config.toml
router_bias = true
norm_place = "pre"
attn_scale = 0.125
init_std_qkv = 0.0312
schedule = "wsd"
dataset = "wikipedia_en"
Below are experts of layer 6 (counted from 0) of a mixture-of-experts language model. Rows are named router (the router's row for the expert), down (a neuron's output weights, with its number) and show model dimensions 0-255. Each number is 500 + 40 x the weight over its row's rms, rounded and kept within 0 to 999. Numbers have three digits each.
After each expert's rows: "raises" lists some tokens whose logits its average output raises strongly, later layers aside. This comes from a sample of Wikipedia text that the model never trained on.

# expert 3
router:469542522442442539499530463477508405458493536480485434454494528472487507487451441503460439516516559581472512543583521491513462543463479435531484513434470529525497574569555565511502547520489511535510514519521503518387447459571504467502526479468445430504581521510491422455546521506478520517436501439554499556484519527542553488535511479406465449458457512459522461524463514467463489507488463495510541553535481552552504576508523558464551453509486547513481485513537537482537529524542475507485553454494488518472556500606549513443469483531498498554426508488515478523522490453471477507507505555455553491477489493473514471518486481524455489566469483504488411493554540512473479562634481451408511543462489466431561532536431505461540484560476511583444533503468508532480461545480578
down4:520478491502465519498478446468515447504526534474563509479485538617502510539480442487509524563449450459456558416524476462466510517444514504534456533564479478543471521448487469487490498495508558539515511480581539507507595586541584508472550522517518416558517561462526538522485464479443489538507471465555496496525497476545586512549475455533522468546502526579585494550444528523575457473533474559464548502461494564473379475445521521495452495471585499475586420478525503455563487485473471484440423523552460441477469472464509456508527443504571436507503465508448548492512478534537463515552548450501507481493522469491479489451506549437478465505444487518438470562537526476484479513469567463481500520509467474504437514484542421483500496551541557485531536568546445462458476535514477
raises: " and", " d", " b", ",", " R"

# expert 10
router:477433519509545567532543496632541488519542531544511402462481490446462491513505478536502491493539555494516538465508483414490512421498441544483534514473512511476450507438491507518495534502520502440604475551516452510539472521511458515446550462539503513478493465453515558499484585484530528524454466412440509531463454428486503487499521495500482541441461597466565362522489488526483555603482521464519542513514405488597456536444528473533496531536459537522464472480537519461487458520471492441531489514473487471560500445519517471497476567451484453528477536507466507490462580563541480450490473514499505518488493558433515541494558531478495495520498450522469510490552522448467452489571521546527476485459553483583459524487462549564509463465514479556506494558480517469416529516473590
down8:474426542478446535507481463414509520509466495423523523516568503552554503528530478484443501575522448457442539574565581497529450501510584484619487435503479542514521505473439495493536531526481442497445475509511554449514489464505506448563567527551472426465495470465499462456537480549486533562551519521446447532516536555445447542505483539566435447504446499478470517520517493515475519484485484511530484533549606481496526484524524514467545458461496526549478521426448493402526501473464489514507539556477570520540457527553538513507476460470471507518534501437555408528542457467426494490426512569529520541526501476517437491497461515509446450539497503486543546468521554477489515495501488475505492493496524513527483519582461502486616497485534573421422456470462578507507485485444479
raises: "2", "1", "0", "6", "4", "5"

# expert 9
router:519503450518514478593537519530469514451428519555472503561511524533529501560486446541567469535539556470493516525406522502504508515537446468463510484548457486615500491541555464487498536493546571477529578486558545509504501444490492554459458503512531510483497453512550512523427531498529530529447496540525512499489474461504456444480537453460399432485431472466422353453506502471486499551505486518459499478561436506580457544423514506525532409539443500592508490496494463435506530482470496505523485452506529519463452499422480511531492544519547462509517509452460445451544480411507466448605512520536519533412512498412535493479523513585489447519586489501436540569497500477520528499489523493515459492479499478557539528464494526519476541530500547492476523517466516493541522555512540
down1:491556474479498513472527486502504493561510568481512480515486520555564498527500462490558536537572462384554531483522414510489488477501471557466560475528529519489509521565507573501579510534561466558434484488551527505554485495539508531516553506450447510438527502498437458547516536469584529501452565453473489457525523481472482491495502449483513421486493493399515544474563480491485472518517599475420469518445483495479497523557523475506435472566447450508573454558547549476485475557497500469518417502519456505455470441526514554466454568504480475529423499606549468447469543509550492467535506549498507451551535457566508487524529529523506466486518526543502573523511490485509444480466457537509567527457508558476431488446468502472511438524472467420481476529436427483510447426539432
raises: " in", " and", " L"

# expert 13
router:500498504538562554560507373532513496510485529473475472490462503435519530567446566522499505481520572560522550555578505426532479474515547527423523588499463537558488477516486514578571546431496554513453533455489472503428457532543526527511493530481494522501506529561479481548505504482531505526498517439445560513437513513483526460530526494551552528489477483488472402520466505579524489462579529454506522533429484475503537528414433597495482515519546445437480450523496480464527444556523454538489466493499435520442495454505444489500519544514530495514553523479485459478446562434446453449467545447549518458463510502454568481565511494466410518537477517504481516550474565456526483428484481471467511497525502491508501545433487458499481502450535547530446473486534536548583409465474510
down5:472568459514510485456526581553478447532411475472490530416496498513595438490526455466536446575502484544478508532547485536491477444478451483467500474562480565533478487546449474566572483492450521519502488498402444564438543467473551467485478420491526512580465476505497494545486461528531499537467489451499520492518482516486491573560504583452558509490546506566463638534508523521509486567480502467508459543564494462509507428503524462548502542478440501520491519443476484455537512516466534498437490467549484439530481518559437537493499483509477518513497574546574442418484467506468453529450442480518459544523432530542482564528507565506499529469529458463466423505460440553506541444512540489573468551518464546435500497495508480514475546508516499460529472559487435518501586483520495
raises: " ", "-", " and"

# expert 15
router:421450552500446520513551474504483452465506469567494412425493525534501533506553460538506461491517471517507520505523521439504553480499541495519432565460450572502473527489582528522475527508530490540510489517527561519504491506494480515512462474446558553529532461427520571496468572511544466540500440516499453433519540490497525454444528510509489502486499507462532472470565425487586505406545506446554510466486424453563414500483500546553508545554496492483580443481477569493499480481418482467523485495555512505483503508476476490522490508478481488528435469554486488547495514381495561460492483447539505530501565527478526455536547576510544530540518529455560525526481525505506530437502464531466512434488495490442538597547500435407532458482490496571493448469499478536507506493338472
down5:468494520522471525442534557552537509532459505480566472535547517463437408575442469523377443475458569492490538447544505487408444530414563562517486552454501534480513501497505515535571407487528473469581487471480550510533517529554443489476592527496512548493462501551530486500466521484493506541530505468456426496566458511473480533531429460480474477472457523520542513448450524493506495472494506490453497573485517486523514532506438477564391562519491449472555446554530471535504453501502438495477469530575470557504439475501482467477548478489465478492517501508387479524548494529536482460541455489563464447485523575573453520547562488462557567478531548522486430508511501495467529484468544500518477490541481457587481521475511524474538433488597500491488522471479451511523488484473524
raises: " the", " a", " in", " with", " an", " by"

# expert 11
router:444498496475467547499455425570541497519492449509450456538467554480482543484493587476485501497551524528539571532568569471436555483539530627542463504484500492527509448516507479535481552537495568519603474479492541513530433443518476498486495466479550507490567539514415483495464478528503437500489492526492512492473533551472485498527512457471446470475451550461483448541560506484581554489503489537503528558576355421528425563489503483538492454535536451469492548483483571454520498499574504453483519472436528556496420499502521518468522487383496510556448471450487495504524507509472491450504445461526491479456472460512442511543473552542458548525550472553504548511514521458451449503530517481522484478473513542579529424519435523475467525507489546489537485446427504501474461543473563
down5:535560445512458438442496516482524482522506443546527552508441532505460499443489551458421552479431461537471483475540549477448532452483478496479544514436538472543549442428453462545452557480478506504523581483428543515496560471486493551556470533459520485507414475449534493592477455570481411464560475521424544472484524578502538474472499450539517556484574494402510521509511423505556486497494488478469474555522423483489480518517479470488548551508538537521500471498537521443430502448499488497486536453517462498584528481500527469531551451450523511494482524473523450551547520491526528517465461508545495532532491471446551537513514577504524545524525501538517456504512502472552497485446517604406477442506457487548514562500538557509467539482500538531475535497492444369572492533514544
raises: "\n", " The", " |", " At", " On", " In"

# expert 4
router:393474544473503449486549464495486520492491553502492476521481509485449469493510507517484508468529461501518558502571489514400438526449421490530511522495483471585534448438559505498585595518476519492473499528524540498496504451499489498502529545481502495497537461535515490504519459496541501505499425499507524428459480573525511512490505431508552462595478515509505416484509423491532523556549480514535559505549430384527481511465533592551551381502509465450508487533481495385554455427489457472518448531490509500487498482484514502545523500500576457519514479474491461479510614433549535465548473489508513551460529472468464561562537441502480491535555513525515524528496532515531489524598516529476465413528571456514554475458503421511473556541500493538397470539492480516473490492481524
down4:468520526520537457389541492488537493506510589468528443486458504506513522479469474530492461457515514495437467541496531517572474513573530416520496511497495479526468489486489513476498504534499510437534468508552490523538465462562600513570414557553524512484489539519524537436546551480521557421509493545520491495554436488539514514508566512486558444437532549462444444521554419535514499474517531488529477417434511481480429501482449506588453483513515530496405483456526553477533522520477571503534467464497527470551488568526528479516472566483545566485480478457630522522513472444494523508473422591588502457509473526465414535441466560459409490496468487510494554524455454521448463532438504519492468507556447483467496482521514509516474448535544494468533478507526537536469490437547528
raises: "\n", "|", "-", " and", ",", " in"

# expert 14
router:429508502427507480565513520525517439493482547491581441558470440464533560465552489542530501487531574528530501572464481553478497557501525504487404522516442495536520520456482507522535523473525557512511576561503453544477491478474527532571469514446557537483564492473438511528524542577524488554459521543560552502515498501515460533422512493446458525505507522509472332525498531481467463539420534483523568487496438437511398517484489545506440455514421455500540482506489490497491524504567486510484543509566564504518472463483434525505504557525518477566526486510482409557473508523497522497514458512487531472491528478487491444545489495520417507502547491553455530563505467546530474483439485433489476468423470387555517565517463449534488435492502542499494457466492436467517542545521511
down4:486511488459474501491393489430518501567550496472552460491474557517470510542471462499501486510548439467478512513497553530507557497601462481523493568532541551536461571451516490440474588510503528490480489473474483509535492424488500504515493493532482478506501525518453524522515466589474527574520472477504421470528544520543472569494458489518447523541547509463566542619532476510506438507479525590509471471506496539509483515398512451507451466495557476505502495415376501447473518498521479461514483469523545548496503399460466549461498510470490459508478510523575464472495455440454464500471483448534399448435429469486526502448506515575543528455509484533549454433510454572533525520540503471476522572462497525516518463542513587459546546441466512519524478508514563554505580539497520
raises: " or", "on", ".", "in", " (", "ul"

# expert 12
router:450465526553514518446568522527473513463516480460508496457496515511487471444444454507471466465482534498552494506534512424507470503493489462484505519480437505461527472471632489495494514472515519498532509579549461546437504389460532448530501583512501499518529534522455509530514498491531550526429521581535561436476557499416504480448539465541489507486510546562479459517501609497546522471452547491482563481512589462541436496533555512602490446499507559526538528496502520415499439437480452471496482461491394533485386530536454503476495521479490383554493468513499511497514468506568478463502497506439554519497476542425466477462494485469502528558516496506479533469514507487511431558490526504541505433530511548569493474500530473509466512423553587503549489461488518458553418483476533
down4:435466488492455441483607468503510423507494516470527533544512536445488423549565519487543558426573452479477461442474450531481536509563488581497484526564460548476539425483608558458490461484523533486505528469496592540512519528461561506480495495469551454467504449498489452405457462506585466511502591477478478490507530576481462556491524489520451501498509481542508428484529494541533502507542432407520498561538490425478448401611508532462457514498508396493466454520495469495544480551544490472560478483544496531583551501519439517489485476452528499508568472503506565494514495505472514444419571487445464431528511535506482490492528445464510518514526505493463526475477517461567506515446524517472514523470527549568473495491446520474535490477492519514483538469539477486473491495464564
raises: " in", "\n", " the", ",", " and"

# expert 5
router:460531451522539519509442513518435530482514512502511449534453525456516575442511455517516528413554530467493543528495565429487442518489447493474494537480426525453548538493495471520579455479487535539491424401523423548476485441528517423474514474544505475498514474538490512508453506503502519529444472489448523555540497549508555448482497488566511435530481485512455432485503597449502571472518493534488588450507495464467524431524485496559523531555483525452522550504547474475531492492568489421502504491514519462496522522544459466471515500528491448570482454558497486489549565476529456521449482494513474471488464544462502457547473563516448591516431462497521577494591485469545495467569538511507487472598465561548527454494549494486405441493530495596499561453544452488507456496433549
down1:440578403503498515570451514502470504481501519498537526536508532553513491442526505465502479533473517466497481493540502459522600459489546512488459511563495472561515465521468464490440504498461486470509526548568489460513456519510506513456493553533485537531487549525462512463420459452540457471515411465488416499565521516515545456488546504564519595492542515500502555454491494481573492486422479422490507541473543491462534467417538500461456556477520572493525504537444534484327540490506476465564466499524538440586516489489433468487545465500489458563585539552507509511552477457519502487530508536422392570523507503529510487484493450422508549474498456477539526484487560532550468443544493487453525433518456456498551522543524459522464488486484482533543555494503536513537526555431466
raises: ",", " (", ".", " and", " in", ";"

# expert 1
router:467459466529545509507503533496473474493546541485500418564488474432458557490419454466521420519567557457521540540543531509569502518539494534523503496511540502496479448470540425470441484552459496470447449518560536488455452414509462517520481527523449533513477483565541575481511583468421482485489464493511495505448462473491587478481506534511557536506508533504530439573522547501573498506440471512473582534511392548483486548480540507473467504542564514491404516515477427484533528471483502580499419506585488465523522470479455540463468492501528450546466500490400510497530459506467480474579461546500519494495495536440479503525520500508520574531471481455501507468488549499497544611478487501538528438546529494539536539486534425484523449479483457547494483547510483447545527451438386
down1:521509536476508468473440464444502540512472431525476533455539536475554496537540565527484525500484524451411502445498531522458557560448486451454500450507507494509411490563529543401480494501445458475484519506515490563473503497520454474565516508586548475473446535512532514543567464379499449517544483524458505540487530462456545518505534412513499475439481521450537480482570476542529584507456483471548464571492467519510572534472462486495549528527520511438590395444545559496482552513461552460459506507586482546502484487520544513514473475516464490535531528485432451583519497456557576513528435481535507519546554521470535528443507561478440527448518478553498542504497526436539513555456532537471501434420529474499508475491506569529469473462502450519437475459496495466498580500537508
raises: "is", "en", "us", "."